Weights of a small mixture-of-experts language model, trained from scratch on English Wikipedia: 5172 steps.
Below are experts of layer 3 (counted from 0) of a mixture-of-experts language model. Rows are named router (the router's row for the expert), up (a neuron's input weights, with its number) and show model dimensions 384-447. Each number is 500 + 50 x the weight over its row's rms, rounded and kept within 0 to 999. Numbers have three digits each.
Before each expert's rows: "comes after" lists some tokens at least twice as common just before its tokens as in all text. This comes from a sample of Wikipedia text that the model never trained on. Tokens count by the router's weight.

# expert 12
comes after: "| ", "\n", "|", ") ", "1 ", "kg "
router:450519485412526483480542505493495548431437466433517537529475423500546410491444504473477507480565483486463522507459563446472533499502500482555548484529494473499462435449476502505522543512477664
up0:477414563518462564457432463511445546539449466550448583424520579580586447572531598534483551502471439537500465545548589504566416467554455462489499547516547415581382456493505544452422476490546574
up1:454499533533535479471406418412475447487515460477520536477560547501623438518650462470448489578507526572485524443495457485487522455470514417472540533537589547534471435435487483489505541437409484
up2:596512527531490566532548484516453496533515456583526622491565410519470556483507523502572516586436353510521438555515555526517451522506471564521487573492451490602425551485554530494486485497541543
up3:493532438524375504580605435566457509437453550443544532527486462491541433558416478469504458585483485530472526513503562553584429516492509509485502427514509531496475545559480427485460507439443635
up4:533484472411446479516525471558507473504572506525387462439505540488506456495452546521421510572519512547542505549470439441575491493537525516489513513533550561516409526393477484464486535442459644
up5:517551466566577491433428450549611547569616534482557375510578574511479473559501508463424515395531520482591514444506551420464432461492497501468588450517514399544445412404520578375497516504466523

# expert 6
comes after: "the ", "in ", "at ", "on ", "In ", "from "
router:440422407396520529385544546446501443486488551508444489543496394563562571424434495475469510545561489506448517489417556488487512503495546501541517506509530531472434485523470363481544524471498639
up0:630500503504495523532597474513555471494553480534536545524561495462527490488476563461420555466527558466491479491473618584511537473512477490556522500583503418500481556497474599492397453484473487
up1:483549486516466448466583576545376449624548439570459550591429471536483464505515528529494588482545559466511544457443470495446563476540471457512492514540514458500498449594562510520545530530560435
up2:585504649503499468618478511455549538483462485536564585526467491361491495477553292540474496511532531503476402479497591589542509508488449537395487528513498503506549520510431576493397521587480580
up3:450550529527504453450454488435468467536406538504463522578450445421577518518530502500480477528502424408542506404564494412471542495502492516433481530537432329573464537485546457610619488535543457
up4:476475440498469399505483438425509557402456519525549568446511578539536475470453508469575409513481454478509487518512601495537515440466463517584467533490453504476489684539505529504431515443483439
up5:552477469497505437515464440528514478501508488464445454482496421468578512468506545546498478555550550417500494485598542500479518485516462572509503460533452403557507578545480509543544492491486522

# expert 0
comes after: "\n\n", "=", "= ", ") ", "born ", "("
router:440536458477498519516518509468531585499523530502322502534434389557521490478453456473482506443563528427471487510432520515487509399494485561568602461455493476587420409504509526559443512488454621
up0:574553598492573553497485642543503408457492497439499544493509503511540524515526447544503452460511472483456492470591506549516533523498498496529553550531545560486520451513418514523594468518503459
up1:536517550518464511340541579458483526520541524524591593597528598483517469474417432569519551441512491540566512502484484536484499560477486477515420544565649542464486405413532491539405548537521560
up2:465525478529479404502503504503462476527404426541464579419571464418524565580552539510452514606462529656529454560469434522538575465538421512521470540418468446509439447428552519511526528476490561
up3:548533541493482513453598459579527534566481464531477497493507497578537556538539428492526447481505476445512516468478562487532513471550551549551548507598674482557525471544468496471409524559469451
up4:509433626502459584439478442498535525490603467572532460580523489482549517492498438519472612497518438468514456480544568514530474506497505457561374519530521483545614473442484510488544508459507534
up5:575549470511539454446425549458464468535466499530483366441509541525540510448422531493493534463534493525593499426553599391458379477466480476520455457594469446544541493429511527503546488421396464

# expert 15
comes after: "was ", "|", "is ", "were ", "are ", "be "
router:448514379451455491518518494459456530393475480455465576491479458506515453400431470451526518515582474462510521491419558606504549489458518544539547544462479475575451536477497460437454544507471615
up0:505542438451548572499532568495445529460519437547511496523536451441492479422468488459462495601617445474583532398442550588445642479508436525485492597464434428492431554475454417479473468556466406
up1:406428457497411389454545512490485462592499542369486519435518496415610410531535462495429528547468483512499403495408525492483460511466454543540523513486482536495524491499440541527511538545572494
up2:467437456513503500593502512549493549518529544558467492452525488493421465509612483443542491521497456440500440491688520390473460528471538385462504503454518312473506560473625541513523489596456448
up3:449423408544490566551461506423504471507530529542563454607439535506517419447524456469471521523459543572468544471501509491528509439381456502341470485501459541547523469526456508441475528501475498
up4:608573584472485495415593475596551442531655492516476491534507590592528554384519444554557525513465533474468558573430458510485474469480515490457406505489586442503430520520514548465499497516564488
up5:533601499546578406489565541451469549547492551509513515577491450541621404535449463506483588483486540477518470510528505564542459481535494544442519518484483438504437415546580456436449489549486530

# expert 3
comes after: "-", "–", "/", "'", "6", "S"
router:445472386393518455486484494557468480460452494449391551561461470491559450419409483489498548461571391556513491471515600465440537461531421488492477516469542460487468502579547435554533518469494510
up0:561575475520554534462653475510486582532463519555463499513565548533503525528488535496500542514510436498513591521532629465514441454403585482494488435532509398530535552475519526515524491524498491
up1:541533643512522504496575407500459515490457451432601480495522518460507502558553519553441545499463460495460487468524529469424611538516542539447508487460416542463511431514526429521407541508382468
up2:400538497480418519436509511588496519440574470496533588427473459523452402538473499466479583498442528451477436527531549507548536490536509535467517518495564519433439506486453560512539548499477500
up3:456404535491529437525459508461460538512572511535436519559531494464514452526484509516462528465496532632582445438498494456453579540517465563468571549468476453554415464565421543586538420499558510
up4:578460539535575513499515475580492540483482460475567507373526466470501486527480473438413482445530429426548587504540481459536532584438617566400496545517444550451606513451498496437510536550551489
up5:514403465507546553460555506487558495501498444505524363487489393572433564500556500517560520439485523458496518570493467480521457487509472477520474544378466567487563490495522507513540464516456501

# expert 8
comes after: "for ", "to ", "in ", "with ", "of ", "had "
router:436521482420443503499475487534487473463541450499468484535364468475573507485476474429454548503581434532510459517472593504511557538519462559485456504473462408569462508553464389491541648489438576
up0:594503424525485507528501498519467491554529496580483496515507497520454514454520549507520520540433458437546470476438605505504594496529384492412357505464446369585519545607491597485489538612463491
up1:510503446480586545545513514450484553524448478456499448553421387503507534484537506584462367415481507459470467519555575457492517557531499318531535560429477314517511518472548625416521445516453483
up2:540499529479408484410552461547471387555547465537441463518515595472505483528530608555537476453475501527457540546518582409505540387534336500483486493471552481486496475589488521472546503542479535
up3:529500447468422535558498501531596489475508490518517478499591520455467418543528502515521663543483482487552473408486478522521497529502447460461468397508482480515559476615520579429522533611479559
up4:466404508558504464506453566501471496465498456521549524576543534499427412545433409489517510447544346417445387623474353494470600601426521459480555513511524494533540523435562494516476557532518526
up5:458580445399511545439485495534495477574594518523488475523573478502498553538526640602536498516524535478588418519495495503535533463517622543450491513478449445614541475559487475487585496559545490

# expert 14
comes after: ", ", "(", "which ", "who ", "), ", "ing"
router:504492426397566552439522545469505543435448467520418526505411487449535368434435534467506527432541397455474439482492565478437513431458454596508508536461572484516471441482469503572418515534462547
up0:523513470462455459464504508572489488536480495590494477487489579473430493503438531550534404507481508475488522490465450414414571473527438456564533496529527563520470482593470507462413449418532575
up1:502442456556456486369505444539429557577494425505437458478420532489450549460506554504469562407492478447486546516482471469527513460547458525442459418539423429562446509439458565476403510474585508
up2:579540520464540527605450461562473479459577480325506522476623504531523573522590550574522548450496528571521507540499507554514453447561584522456540405460555513480495516568500496500543527518493514
up3:496518431451428393513508500477543569507543445541502481587371501379535453531597519477419539550478531483533462547413574503503509515552512470584394557565584495429471460532484488564599505412444518
up4:551511515480437535520524430619435512569512478517458528463555601438444544521507577506480472480465496573518554516464567566569547471558490530547514435522478513521424562570542547440562505442494522
up5:437574496564492484530454568512525548477492494384451498554442567465524518537523477516477511535494556535459527613434493557528419447511539537498538559509568488459578504383605529513529501431505551

# expert 5
comes after: "as ", "As ", "\n", ")", "- ", " "
router:508495416466529548381475514471504442379499506482459533475498460510482468400462520473553498459536385479500551480469597522507499478528496586599467495452496426528448441526455373543418519484552621
up0:504537468482406537525477510404557515566509467575562546496452438473577448466531593483497459469483498508490452407515503547464552413529397548507483552502423487410490485596511487547561450507506536
up1:438474528488554550499472552462420531501512450608476593641418416518459489584447495537514480467534439508540511500494475534475493550521553537365419522596464517529516641575510533377489547599416550
up2:543484458538469582493615498509416506560560476530577592539534433461474431459534465543527582443487463465518455514587501496551486498427560502498547565455527383460474565474511530439608534479447493
up3:508540551395487535455541579504380436473441516591392578519560487517537554483504530541546537398523455513593475500543523514514496537471534505558494494521572566590500596480523385438536514547479541
up4:432477430440523533464458524458556529582543513513555461477535598488562503530580487502542592503488565520499502507437567531568541547547478539506519532399503509391449437514492515583514466497500499
up5:531540535455432514520544497497502552628566445520516547567532410372604527432503491538486521475465463471551440481573503458551622585506527568535537556500458480497501581600536384481594574527551451

# expert 2
comes after: "==", "===", "== ", "=== ", "====", "."
router:406581515446415493440508460508541538467432565485582595493510479541575458492425500491502497488524434543487531493485582623518529469524438587530508516527570534629466541505462498575396517505519547
up0:448547471515556502535455529434538513506494551505469552523360484489507548484517439615522556436503563366504475498479519585456534541536483509456533573515477479462515450515489481461475528525480457
up1:563585499506490529520445564453489467463467499418462490566505471501505409465511599550478548562529459451524541519514490552512541464519494514419536585534514557515468568518462533531459490520557543
up2:459600461459467455453488495493527548461564440531496519468492554459464632529522497532472498524461558597540523481520539548495517485517504511394501502498332512449443535530397471470462521499498497
up3:569456546492554536497532432488542438550566471451501576474456512547523554488501475545525502456565549495534473462460521437545508601465470544489573535519417481526499501493480493402517473485600518
up4:539525466462485437512498558548478558530443462493530446492549554413442424514490509524551504498531506495599431593475449477493570512572544495539505481499506479542527531536474394535503541562528502
up5:473600541451520437531530574454531618545430500584469515446446485480470453481474550443442453516477583516582558624513592447470490460576482444556436534501520492526496467518525468441506508479478528

# expert 10
comes after: "a ", "an ", "A ", "An ", "made ", "had "
router:424489476454459494439563478456465489442487543491525526499587402462551448442502443478475511463600492573475429509509547537519538412470477460491499520496534579442443501466473445463445543510458567
up0:437489534498432554574485588489531492468498559499504473508448505511578508482557507451496449496456485574508505476470475430548537509474503550465504547505553542537489566514495452470504501470537438
up1:478522410509444510426531541536469540529542497528447387573501464430506444578513493442450451474538515583413508540559460500466424582520529507528569509500496402453458469539476547480486481451565470
up2:468409437564593513555586495479537506532537523592346491504509530474546525432468544449428539494502444424498486597560514547525485630503523481504538441493501512513560509585477516526563464444516483
up3:464520438521525494451473550532556431462548465615562613484503437531498525451397598519445422489509509504562414554456598549465586490512440495576440600580483439523466502450610535569452492532520551
up4:525528504510566571426445450435519506475493482554482537574514534542498448523399549488459580528512528500457551467458471462479577490455482501535454528549452526440425531482442520518497417445449534
up5:513552479548329580511564520549493570491411479492455421475529537429441522529515539534363488537577499525586505478532462490503452459401417513583622512376563446436515505565442582486521538474507536

# expert 4
comes after: ", ", ". ", "and ", "), ", "he ", "by "
router:489474452448522470456471512479449492458466448510405550513444525457542458359437465474491524440576496481502518521467583529491512468470564579571454464481515432534451518472449455536485537454457605
up0:429546467491448456417481444491465500421535428519485478488539500562432534481614468499440471459482522470546448567508566499498480470490469499511635445583523498445563440587638564462521488429476528
up1:473531539512552465489460494457558569465505474471425529562509524447488589551537571526473609529476465417515477469582478581506461525547436550571535537403549516554453562492417495533590556479498485
up2:534597568518434562515520537581521559621554544498465473540521434491526571425507472563476522521445454521531410513507405587433470523589440511478474581426409623536470466470444573511521486545441569
up3:451497522497459363451476536490468519512413468522529560580485497498456513507486461491508563579445458509544453455496499505558415496390517467482568450526500393471509559570507526477594514439532513
up4:497435459506564525377484487506493475468424441567553439491451492463510611476490504537472522515491499533553516486496507523547539493456550516509540437481490501493545459627613510427568530435479492
up5:499543455444465467570501467484476475519512464504538558469493562482477496305434427479529526494472436466446490454546609510536512457534552545579528487525508493568501491407480566576494442516560531

# expert 13
comes after: ".", "% ", ",", "8", "0", "″"
router:456531479422540569460574519452491532447505510417415557511483422493549479401437412484514513426609482464460473533446559506473561435494481575493586561393539461506440503504472425508501548515459570
up0:438465519462406500533504518514408423426580461521539530520625472567525456420547486464525561532527496525442522484502453517513502484524532528459579543500521517481467483430441484576482504513462539
up1:439476509495470464544486457468510491440397460543495497650531521514532505480532463558558516473517482499657530523563468573497467411563481349447574488468503566487625499443393438520498582466448466
up2:417500466460439474511524516517530515423491512466557527484515537494425534484514473498496578538522543617486554484452582510552507540477498562534632504586615464556509512500505490586509504523494530
up3:513452422470437497524488506460434459504516424554528443415472571566552456514467479523558508514461459556534466514623501455476484546436533546453439461602553537473454480405507417563518484506515533
up4:421545476516449528478527490544490522527614503512511522450538601428566420509570519428523500446488543491520585533524451548554530441449506552534497516410404439524553503481486550504474497467514505
up5:495527469524492493480515448463455464554513451464417487602618461445390540541464592538554535462480467444416375467426563556460446584512490514528500547554489465473526510596483514390479525549530461